Below are experts of layer 4 (counted from 0) of a mixture-of-experts language model. Rows are named gate (a neuron's input weights, with its number), up (a neuron's input weights, with its number) and show model dimensions 224-335. Each number is 200 + 20 x the weight over its row's rms, rounded and kept within 0 to 999.
Before each expert's rows: "gets" lists some tokens that make up at least twice as much of what it gets as of all text. This comes from a sample of Wikipedia text that the model never trained on. Tokens count by the router's weight.

# expert 22
gets: "| ", "the ", ": ", ", ", "; ", "a "
gate1,200,173,214,213,191,237,214,226,170,173,222,210,178,191,214,209,195,201,191,208,221,187,205,195,207,201,225,187,196,200,213,204,221,190,161,241,213,187,199,190,218,190,179,186,212,178,215,188,194,174,216,200,252,230,226,222,242,185,241,163,193,164,185,205,207,209,192,233,219,217,218,199,167,181,216,210,187,188,203,197,144,195,217,190,197,175,193,195,212,208,165,184,174,207,217,232,161,187,205,158,211,182,224,206,215,235,165,201,197,211,197,200
up1,203,189,236,232,174,202,175,200,211,185,192,195,175,174,192,222,206,182,224,198,213,223,173,197,223,176,180,175,231,186,179,238,181,199,164,231,231,170,202,211,202,188,188,216,225,190,177,189,224,210,195,201,208,199,215,227,205,208,214,193,198,182,203,207,221,205,224,200,198,214,229,202,171,174,223,226,202,222,215,193,180,195,168,201,151,176,175,195,213,206,169,194,182,215,194,215,208,216,192,178,180,189,221,238,224,217,197,186,211,201,236,187

# expert 18
gets: ". ", "\" ", ") ", "will ", "or ", "\n  "
gate0,189,218,183,186,197,194,178,185,225,223,199,193,192,189,210,228,210,211,201,226,224,187,249,212,238,214,181,208,188,201,207,197,216,216,203,204,163,195,208,195,197,194,184,167,189,203,195,210,197,214,185,209,159,178,213,187,222,222,201,213,228,225,165,212,204,229,171,183,193,199,227,188,213,225,203,201,203,169,196,211,210,215,227,182,202,185,189,210,224,156,202,204,183,165,224,177,223,208,223,199,209,208,208,233,188,192,201,207,236,182,163,166
up0,174,210,198,198,200,178,213,176,248,200,181,195,232,212,198,208,193,233,218,213,227,194,208,213,227,223,163,218,200,180,201,201,213,215,209,220,156,211,208,182,213,181,171,167,194,206,188,200,214,204,201,221,160,190,215,204,244,200,201,200,236,216,176,198,196,235,176,187,189,216,188,172,207,188,189,204,225,192,207,206,209,213,252,152,205,206,205,203,206,156,217,219,179,192,208,181,196,200,204,214,193,238,205,231,202,209,186,210,235,190,196,204

# expert 30
gets: "| ", "of ", "u", "had ", ":", "a"
gate1,227,196,231,172,222,220,173,211,228,223,201,218,231,210,207,218,181,216,182,198,205,172,180,190,159,273,173,199,183,213,220,168,187,226,194,213,180,180,175,245,168,203,201,195,178,201,232,218,240,207,227,217,173,177,235,192,208,210,217,193,186,176,220,185,181,213,180,191,190,224,198,211,225,185,221,241,164,221,210,220,206,191,165,179,196,194,179,213,215,247,218,183,221,212,206,214,195,186,170,165,214,172,220,223,195,187,182,189,202,204,201,194
up1,190,228,227,194,189,204,187,220,215,207,205,207,186,204,213,195,189,215,192,187,200,193,182,181,194,245,209,195,205,217,252,218,186,194,205,208,199,198,178,221,198,164,186,188,217,235,229,186,199,191,202,237,200,252,208,186,195,169,203,182,187,184,203,239,193,190,182,153,210,179,197,246,206,179,208,205,176,195,191,188,191,169,200,168,198,190,159,160,198,184,238,208,215,221,198,212,192,220,194,181,179,199,215,196,195,189,223,204,221,187,198,239

# expert 45
gets: "the ", "(", "9", "8", "R", "from "
gate0,197,172,170,206,206,203,163,178,223,177,198,192,200,223,207,223,222,204,198,214,188,169,200,222,208,236,210,167,209,192,235,212,190,197,192,216,210,220,214,210,213,215,203,198,237,227,168,187,192,176,177,223,200,202,208,221,199,194,179,204,221,171,198,192,167,178,222,211,208,203,226,216,163,207,218,176,231,235,211,210,231,197,196,196,195,195,234,214,233,201,191,196,182,224,204,247,166,207,190,168,196,147,175,187,194,184,212,226,203,211,206,151
up0,214,192,200,186,224,211,177,167,187,221,175,213,175,215,184,181,239,221,168,180,218,191,212,222,195,235,226,213,199,180,208,208,203,152,221,204,243,193,235,196,190,218,187,201,188,183,175,193,203,238,201,195,210,240,198,195,208,190,199,224,203,224,211,204,205,167,224,177,200,187,221,214,208,222,192,243,190,193,201,193,208,197,191,196,235,225,217,210,220,168,209,158,189,210,249,196,220,232,189,193,218,176,208,176,185,183,195,208,216,238,219,179

# expert 15
gets: "The ", "was ", "his ", "In ", "first ", "is "
gate0,194,202,185,185,202,212,197,219,222,242,215,194,208,208,151,187,226,219,196,214,214,203,162,225,215,198,167,184,188,254,202,199,190,191,242,164,165,191,209,175,215,194,180,178,169,201,214,218,213,192,156,195,209,215,199,171,210,194,186,189,193,226,215,190,222,185,228,205,191,192,210,174,242,196,190,207,207,196,177,207,218,202,184,188,185,195,252,184,229,194,198,214,230,202,193,202,195,226,184,239,206,169,193,197,171,181,194,200,217,188,182,208
up0,206,195,219,161,191,219,214,208,228,233,198,207,228,227,179,203,230,204,231,193,216,181,153,210,194,189,179,220,192,205,188,228,172,167,232,178,205,194,229,181,200,232,200,195,187,219,237,238,200,186,175,198,215,225,197,185,210,230,206,179,220,222,177,216,214,192,219,246,184,225,218,149,232,197,187,224,178,209,180,200,227,198,216,163,167,198,199,170,213,196,200,201,239,211,199,213,188,238,173,221,228,162,209,199,183,173,214,212,223,192,175,225

# expert 7
gets: "(", "the ", ".", "-", "3", "and "
gate1,204,245,167,160,188,187,207,184,234,164,156,184,168,156,198,181,201,209,218,160,196,223,189,200,239,174,205,249,210,219,201,196,195,180,206,215,199,205,221,199,203,198,212,230,175,165,190,205,197,189,166,191,199,231,223,210,198,202,231,234,195,209,209,216,244,179,150,233,206,189,178,195,168,210,206,194,176,186,201,184,185,203,194,181,193,185,168,184,188,184,190,184,209,215,221,204,212,183,230,203,221,214,224,200,213,167,195,152,236,192,255,201
up1,194,194,163,176,201,188,197,196,193,187,180,189,191,159,197,194,158,175,210,181,208,201,176,197,215,217,184,220,199,162,206,186,233,202,188,177,180,227,145,245,198,168,202,202,217,193,217,174,220,207,170,196,192,177,236,203,196,207,206,207,228,206,209,195,216,227,165,228,197,175,184,171,209,225,192,220,195,181,165,196,181,205,192,169,179,186,196,185,197,177,201,193,192,217,203,213,196,168,232,214,226,171,199,187,223,174,210,177,245,148,203,189

# expert 12
gets: ". ", ".", "; ", "- ", ", ", "). "
gate0,228,191,180,175,195,212,224,208,180,183,215,199,193,197,209,205,219,163,191,203,196,215,211,160,249,191,186,189,206,189,195,228,255,180,209,197,175,172,194,235,181,201,195,202,187,210,230,212,201,209,177,195,202,220,196,209,172,212,211,218,201,195,170,198,214,213,209,212,209,228,171,199,190,169,228,200,202,210,188,226,182,200,205,208,202,175,188,174,200,148,176,186,191,191,226,201,193,209,211,242,191,185,195,170,195,192,211,217,176,203,221,213
up0,229,193,206,192,163,214,203,185,175,177,222,204,202,170,212,199,224,160,188,219,177,188,202,163,240,188,210,209,179,193,184,217,227,171,215,184,167,197,207,230,194,183,168,198,188,222,210,212,201,225,183,197,208,218,222,211,184,203,183,179,170,174,162,201,230,180,204,218,186,225,198,210,201,192,238,177,192,201,175,224,209,223,220,239,211,174,189,171,186,192,192,173,206,204,209,195,185,209,231,225,201,193,198,197,203,199,229,225,207,187,227,201

# expert 4
gets: "| ", ", ", "the ", "and ", "of ", "("
gate0,214,203,203,209,226,203,156,211,195,173,178,220,173,203,197,215,152,212,188,217,214,184,184,193,191,204,215,208,219,186,213,218,180,224,202,170,186,178,191,215,178,237,221,208,209,192,210,189,232,225,205,221,197,159,234,179,190,199,188,220,210,214,208,191,172,236,189,181,237,207,192,174,198,217,173,221,190,224,200,214,203,173,172,200,164,199,192,179,214,194,179,212,219,207,214,178,189,180,211,223,214,193,216,227,187,223,160,206,204,201,184,197
up0,220,184,227,161,221,199,189,241,185,179,196,198,174,179,212,201,190,211,217,185,171,187,206,227,214,216,194,199,207,181,226,226,215,198,164,161,192,201,228,236,191,197,189,223,187,223,196,222,179,237,222,207,192,173,198,185,206,201,169,225,188,216,207,211,195,221,158,168,235,219,194,198,176,203,159,187,203,209,187,201,182,181,214,207,194,218,229,187,201,201,217,193,211,190,236,177,181,180,216,171,200,230,208,214,222,212,192,205,193,193,163,185

# expert 42
gets: "\"", "2", "as ", "now ", "22", "then "
gate0,219,213,223,233,201,208,203,200,195,190,221,233,173,250,200,229,215,224,184,213,194,198,217,173,239,242,202,171,216,190,221,219,154,220,186,224,180,173,162,205,219,196,218,219,213,214,225,201,186,195,188,145,193,215,187,176,191,193,201,170,212,194,166,223,207,210,207,199,212,160,194,175,212,219,213,187,191,220,215,208,224,204,243,185,208,216,185,231,208,217,171,190,181,212,218,193,203,191,190,174,197,185,199,179,198,195,191,154,179,187,214,178
up0,227,188,217,177,223,168,193,211,185,202,203,196,185,199,217,218,204,233,215,187,201,208,202,169,165,220,227,185,231,207,207,238,174,251,201,168,187,176,206,192,228,220,187,228,219,207,208,236,244,191,208,201,195,182,210,218,179,196,193,186,225,198,194,212,204,215,192,220,247,160,223,195,196,215,171,188,200,228,200,196,213,218,203,199,172,204,204,215,229,188,197,231,214,221,179,196,203,205,195,197,173,194,214,190,204,196,188,169,207,191,195,194